config.yaml
init_std_router: 0.0146
optimizer: "muon_variant"
steps: 5908
Below are experts of layer 9 (counted from 0) of a mixture-of-experts language model. Rows are named router (the router's row for the expert), up (a neuron's input weights, with its number) and show model dimensions 0-191. Each number is 50 + 10 x the weight over its row's rms, rounded and kept within 0 to 99.
After each expert's rows: "gets" lists some tokens that make up at least twice as much of what it gets as of all text. This comes from a sample of Wikipedia text that the model never trained on. Tokens count by the router's weight.

# expert 9
router:38 43 38 47 37 59 46 61 52 47 61 49 58 55 48 68 47 53 44 55 40 63 51 69 54 46 36 44 51 32 58 40 64 51 47 47 50 42 63 35 58 64 58 63 42 56 45 63 57 42 57 46 31 54 51 40 53 46 50 46 72 62 51 31 47 52 62 63 52 40 48 54 60 34 44 59 54 37 53 68 59 55 31 53 40 36 52 55 47 41 44 64 58 44 45 52 49 42 39 39 62 44 57 65 22 47 50 66 41 58 36 55 34 45 39 30 53 55 64 50 54 56 67 62 48 51 47 42 27 47 43 49 62 59 63 34 43 65 36 70 60 32 41 53 36 57 42 34 57 43 31 42 56 60 50 47 66 53 38 43 51 65 52 37 62 49 41 61 50 44 62 65 41 57 38 60 46 54 47 55 43 54 65 43 49 62 53 38 40 54 38 42
up0:51 42 53 61 35 74 48 51 53 68 72 32 57 51 56 34 48 40 54 44 52 51 53 57 41 46 54 44 42 47 28 43 42 61 54 52 50 57 39 62 41 37 39 55 38 46 64 43 55 63 47 57 44 48 45 42 57 49 53 57 41 32 56 52 49 67 52 49 54 32 48 51 60 55 59 51 44 80 62 50 52 80 55 64 56 44 47 63 60 56 47 47 48 57 44 32 47 45 52 34 32 34 38 52 59 50 50 54 40 59 36 52 36 56 49 54 53 53 43 64 40 57 57 61 66 39 48 42 29 84 61 59 45 48 49 32 45 42 56 55 40 47 43 56 39 57 50 08 60 46 51 54 68 47 48 56 50 41 51 38 57 49 49 50 40 54 58 46 49 58 49 58 44 66 44 45 35 54 65 50 50 42 50 50 43 59 58 45 60 38 57 51
gets: "ing", "or", "ning", "ting", "ling", "ating"

# expert 49
router:28 35 37 40 31 61 50 52 46 44 66 51 50 58 43 64 48 35 47 48 48 47 35 52 68 29 47 52 42 41 32 43 69 55 48 39 45 58 58 44 58 45 52 54 41 59 43 78 50 36 58 44 38 72 50 47 68 51 49 43 66 59 41 35 56 72 58 42 41 38 58 47 56 47 38 42 54 50 67 59 57 45 40 65 42 45 53 50 44 41 64 60 58 40 48 56 52 54 44 41 58 48 48 53 50 45 55 62 34 45 44 48 54 55 54 56 56 52 61 59 45 61 56 59 56 58 43 35 43 39 42 47 64 58 45 48 53 65 33 62 49 43 51 60 48 49 38 47 52 38 39 56 58 47 33 57 62 36 34 41 56 57 49 43 71 56 46 64 63 46 65 70 54 58 37 60 42 68 44 48 41 58 54 47 21 72 53 40 60 41 47 47
up0:45 44 41 34 41 40 64 54 48 63 52 36 61 52 30 55 45 63 32 26 40 24 62 47 54 54 36 49 38 56 32 58 56 36 58 40 62 53 52 41 47 55 52 38 45 49 57 68 61 45 58 42 51 71 50 57 45 42 46 46 44 47 54 33 59 59 47 49 57 54 39 45 41 49 62 67 52 52 49 28 57 49 56 67 61 48 43 58 38 44 48 39 53 44 35 46 50 23 53 62 46 28 62 47 43 55 57 53 42 49 38 28 53 54 41 52 45 54 72 52 56 53 42 60 63 65 49 53 48 49 56 40 65 55 51 38 43 48 50 59 17 42 34 68 58 51 52 56 51 44 34 54 36 42 60 43 54 42 48 51 54 42 79 53 46 59 30 42 46 36 44 50 39 54 48 42 48 55 47 40 58 59 55 35 51 54 44 58 53 58 55 51
gets: " |", "---|---|---|---|", "|", "|---|---|", " that", " same"

# expert 65
router:38 44 29 41 47 58 38 54 39 40 59 37 45 53 38 67 52 32 39 42 49 60 42 51 54 41 41 59 55 49 52 43 46 53 40 38 50 42 49 33 55 52 57 60 50 50 47 62 52 32 39 49 47 57 59 46 58 44 52 46 55 72 64 35 57 64 45 56 43 38 48 49 51 36 22 38 48 40 72 64 66 46 47 59 52 36 62 54 50 28 52 59 59 60 47 53 48 51 48 32 60 33 58 49 41 49 58 73 52 44 33 37 50 41 37 50 55 60 51 42 46 40 66 63 54 54 41 40 44 46 31 47 56 56 51 39 45 43 39 60 68 41 55 56 54 58 44 44 40 44 41 54 43 57 29 55 61 45 39 42 46 44 44 37 58 65 50 51 52 29 78 63 52 50 39 53 34 54 54 44 47 53 52 32 29 56 53 47 59 48 72 34
up0:34 53 44 49 62 46 27 56 44 36 58 54 39 47 60 38 60 31 52 50 34 61 49 34 59 52 62 56 62 44 42 43 54 61 44 40 55 57 70 46 47 59 67 62 56 63 44 50 67 65 63 51 43 54 50 28 52 58 49 42 52 64 70 57 49 49 58 46 59 45 50 36 52 46 50 32 32 55 49 44 35 35 59 64 54 52 54 42 55 57 74 66 46 45 47 48 50 44 38 31 47 57 65 56 78 41 48 53 44 53 55 65 47 52 55 45 58 46 50 44 46 54 50 57 47 61 25 51 52 59 52 42 30 52 61 45 50 47 52 50 55 48 49 39 63 66 30 60 37 46 53 69 53 47 57 61 56 54 58 48 39 38 45 48 56 45 54 58 65 16 35 42 55 40 48 46 41 45 56 38 43 56 54 31 54 61 48 50 68 52 42 62
gets: "al", "k", "ak", "all", "at", "und"

# expert 68
router:40 31 42 47 43 43 38 52 18 47 79 54 50 58 41 47 44 50 15 56 42 54 51 66 53 42 39 51 52 38 37 44 64 53 49 45 40 41 51 29 63 57 49 57 53 57 43 60 55 41 33 45 41 55 43 54 65 49 41 53 62 58 60 49 64 58 45 40 35 41 51 49 54 38 40 43 57 48 54 55 56 53 50 54 30 43 58 50 39 41 61 61 44 56 23 63 46 51 29 35 59 40 54 51 54 41 45 69 37 53 48 61 48 52 50 56 55 62 57 62 51 28 66 59 62 41 49 40 50 31 39 58 53 50 50 32 38 71 50 60 54 57 44 52 30 56 54 50 49 45 39 56 45 41 46 47 64 55 39 46 65 63 57 47 65 56 52 49 61 49 53 52 57 58 52 51 45 52 43 51 37 67 62 39 36 54 52 32 41 50 46 34
up0:45 50 60 57 51 44 56 58 47 52 45 44 53 61 55 48 44 41 39 55 33 28 45 37 47 57 60 42 67 41 44 55 48 71 64 70 43 47 46 41 47 47 46 58 42 49 41 52 50 66 81 33 70 69 47 31 45 49 42 44 49 73 50 56 49 57 43 53 56 45 58 45 35 60 41 46 51 60 61 40 34 40 29 66 35 55 51 33 36 41 54 53 57 40 48 65 61 37 50 59 50 54 53 39 57 50 51 50 49 43 55 55 55 53 53 61 49 41 56 51 74 51 70 54 44 33 62 63 60 52 39 36 49 46 56 34 40 57 54 51 52 55 58 53 48 37 67 65 61 51 47 45 40 51 31 46 56 57 62 54 64 62 50 41 61 52 63 54 43 41 61 62 44 50 63 59 42 61 65 55 50 57 68 50 32 67 59 53 57 57 28 43
gets: " Mar", " Jo", " K", " Ma", " Ja", " Ro"

# expert 136
router:24 46 40 54 36 45 58 45 42 42 71 45 48 53 31 61 36 44 28 54 42 57 43 41 43 43 38 49 44 35 42 41 49 48 49 51 34 44 63 38 51 46 55 59 54 55 52 56 61 32 49 40 46 69 57 53 46 55 45 53 57 63 50 42 39 60 69 54 34 55 40 38 50 44 39 31 53 53 44 64 60 63 47 58 52 38 65 49 40 41 38 58 52 58 43 52 40 53 31 36 64 39 48 45 34 50 68 67 47 62 34 54 45 32 41 46 61 57 59 67 57 54 73 64 41 54 46 34 38 51 40 56 39 43 52 46 40 61 39 63 59 35 40 68 49 57 49 41 58 38 47 55 61 61 43 41 60 38 44 62 62 58 58 44 62 53 52 70 51 46 47 62 54 57 34 51 44 68 49 59 38 48 61 58 36 64 52 42 52 50 40 42
up0:66 49 54 60 47 44 34 64 34 34 51 38 58 45 37 37 40 47 52 36 53 56 36 54 52 41 37 39 66 38 33 25 39 31 50 56 37 54 55 40 57 55 56 39 56 50 50 51 58 38 31 58 49 48 66 61 42 51 53 61 30 63 45 31 38 61 54 48 42 47 40 63 53 50 55 48 53 54 50 50 42 61 59 48 43 46 51 54 47 54 38 63 49 38 58 56 41 53 49 32 41 37 41 53 56 66 50 57 49 59 54 50 45 60 47 54 54 51 47 73 38 46 41 70 33 57 40 58 33 71 47 53 51 42 54 36 52 62 61 41 52 53 36 61 60 33 49 39 62 45 33 30 44 49 50 57 43 50 58 65 55 33 36 42 54 57 61 63 54 64 47 52 62 42 52 35 63 56 54 64 65 60 67 58 41 39 52 59 66 55 44 31
gets: "it", "or", "s", "er", "ition", "ed"

# expert 31
router:41 37 42 50 37 47 44 50 47 39 70 49 67 52 41 75 42 41 32 60 35 46 41 52 58 35 36 39 51 53 52 33 55 52 39 40 55 39 55 39 47 41 59 61 48 66 35 58 55 43 47 42 37 59 64 43 48 29 38 43 55 62 45 39 54 61 50 55 30 53 42 57 68 16 36 39 55 38 63 60 64 60 43 52 53 39 72 54 56 35 45 64 57 44 46 67 51 46 42 39 67 49 49 62 37 39 48 69 60 59 44 49 50 38 44 44 43 60 63 55 67 45 49 52 55 50 53 40 38 32 43 47 43 55 55 37 47 59 42 57 60 49 53 63 40 46 44 41 58 48 37 49 49 59 41 58 62 41 53 60 50 66 54 42 53 70 38 64 50 49 63 48 63 52 32 66 37 53 57 64 43 57 57 46 45 58 53 46 53 54 49 45
up0:54 41 56 36 62 58 40 40 48 42 30 58 51 48 57 51 67 41 47 44 42 55 57 72 38 65 45 44 41 41 49 31 43 49 42 33 43 47 68 53 62 30 37 47 64 47 35 45 61 39 38 58 39 54 53 39 67 48 53 47 55 70 48 49 62 58 62 66 48 57 61 40 42 72 56 44 53 58 57 36 38 63 55 54 54 57 43 41 55 27 37 56 48 39 48 53 52 45 59 50 51 55 22 49 28 31 49 53 50 47 52 41 52 57 55 47 43 56 60 51 52 46 58 58 60 74 56 30 49 38 57 49 54 51 48 45 28 35 56 70 70 61 52 41 47 52 46 44 49 51 34 50 67 50 46 66 51 36 49 69 52 51 47 49 38 58 44 47 49 38 68 45 64 49 39 38 43 44 45 47 60 43 61 38 53 47 45 48 41 54 34 40
gets: "age", "ing", "round", "ce", "ve", "ard"

# expert 84
router:38 43 44 55 33 43 49 61 38 25 67 53 47 66 47 54 52 33 33 49 38 64 48 60 65 33 36 55 41 34 42 47 65 56 49 42 40 47 63 40 53 55 51 72 55 65 55 56 67 42 43 41 44 55 68 51 55 52 39 45 66 51 57 33 49 66 50 51 37 38 45 41 59 51 36 34 50 42 68 53 57 45 44 74 45 34 57 56 41 44 46 71 65 48 34 62 49 49 36 37 54 41 42 45 34 43 46 53 55 57 49 42 49 50 37 51 51 60 56 55 62 58 53 55 42 41 37 40 53 35 46 50 61 48 61 43 45 56 55 63 54 59 50 47 55 55 53 45 58 49 47 42 49 51 50 51 59 46 44 50 55 56 45 44 59 59 40 44 80 45 81 61 63 68 44 58 35 56 51 44 41 51 70 52 40 65 49 47 59 59 48 34
up0:45 48 46 65 44 46 46 46 44 37 57 57 51 64 46 39 36 56 34 53 39 57 66 45 36 55 42 61 33 38 56 39 63 30 27 55 46 47 48 58 45 55 54 64 54 48 47 35 63 41 61 36 66 67 57 48 39 63 57 44 56 32 45 38 61 59 54 50 50 41 61 38 40 51 49 39 42 33 53 30 53 60 55 63 45 51 34 60 47 45 69 48 67 36 60 70 53 41 48 49 44 48 55 41 53 59 29 52 43 42 39 53 60 54 45 48 53 65 59 50 62 44 64 46 42 60 44 50 55 38 38 51 68 41 50 37 39 50 46 50 45 58 45 41 39 48 40 62 51 45 33 51 69 53 28 51 55 49 45 41 61 44 43 50 43 64 47 40 59 38 68 38 53 55 48 50 35 48 31 58 60 52 46 70 70 47 48 62 49 35 27 41
gets: " co", " Co", "co", "l", "lo", "and"

# expert 8
router:34 49 36 41 37 64 58 57 48 39 58 44 47 64 28 56 41 28 37 55 45 58 53 54 54 33 36 54 48 40 46 39 55 60 36 51 45 48 58 37 53 47 42 48 60 43 35 59 61 34 48 51 44 48 44 37 61 48 47 38 63 67 57 18 65 56 56 51 48 52 54 62 50 59 25 31 61 50 65 59 61 39 46 55 44 33 53 53 33 37 70 63 68 55 46 59 53 51 30 41 60 32 45 57 41 44 54 68 45 59 40 59 46 35 59 46 42 56 59 52 50 49 67 50 41 50 38 56 42 48 54 45 50 62 71 39 42 46 51 59 57 45 46 45 49 49 53 37 61 31 42 49 60 55 38 56 58 39 42 46 48 54 52 37 54 61 51 50 58 36 55 61 52 49 34 69 40 58 46 56 32 50 54 42 40 48 50 43 67 58 55 34
up0:40 57 51 25 53 56 62 51 56 44 43 53 45 61 50 58 44 46 52 36 70 41 54 53 35 53 42 38 57 42 42 39 46 51 51 74 35 44 23 42 37 48 50 55 43 46 47 60 64 59 45 46 47 58 57 65 41 43 49 48 56 63 67 58 47 45 25 69 48 55 70 50 56 60 43 63 49 53 80 63 56 49 68 49 49 50 44 52 38 47 48 62 46 51 38 41 50 51 41 59 48 49 45 43 60 58 57 44 44 52 53 48 54 61 64 37 32 36 47 43 47 56 48 50 51 40 55 32 65 56 50 56 54 38 52 38 39 53 48 57 54 52 44 41 49 39 49 38 43 51 47 56 51 58 52 48 48 25 41 38 65 57 41 43 55 77 55 35 48 45 40 49 22 51 41 53 42 50 30 28 60 49 55 43 32 60 63 36 32 45 40 57
gets: "al", "iv", "ation", "it", "ip", "im"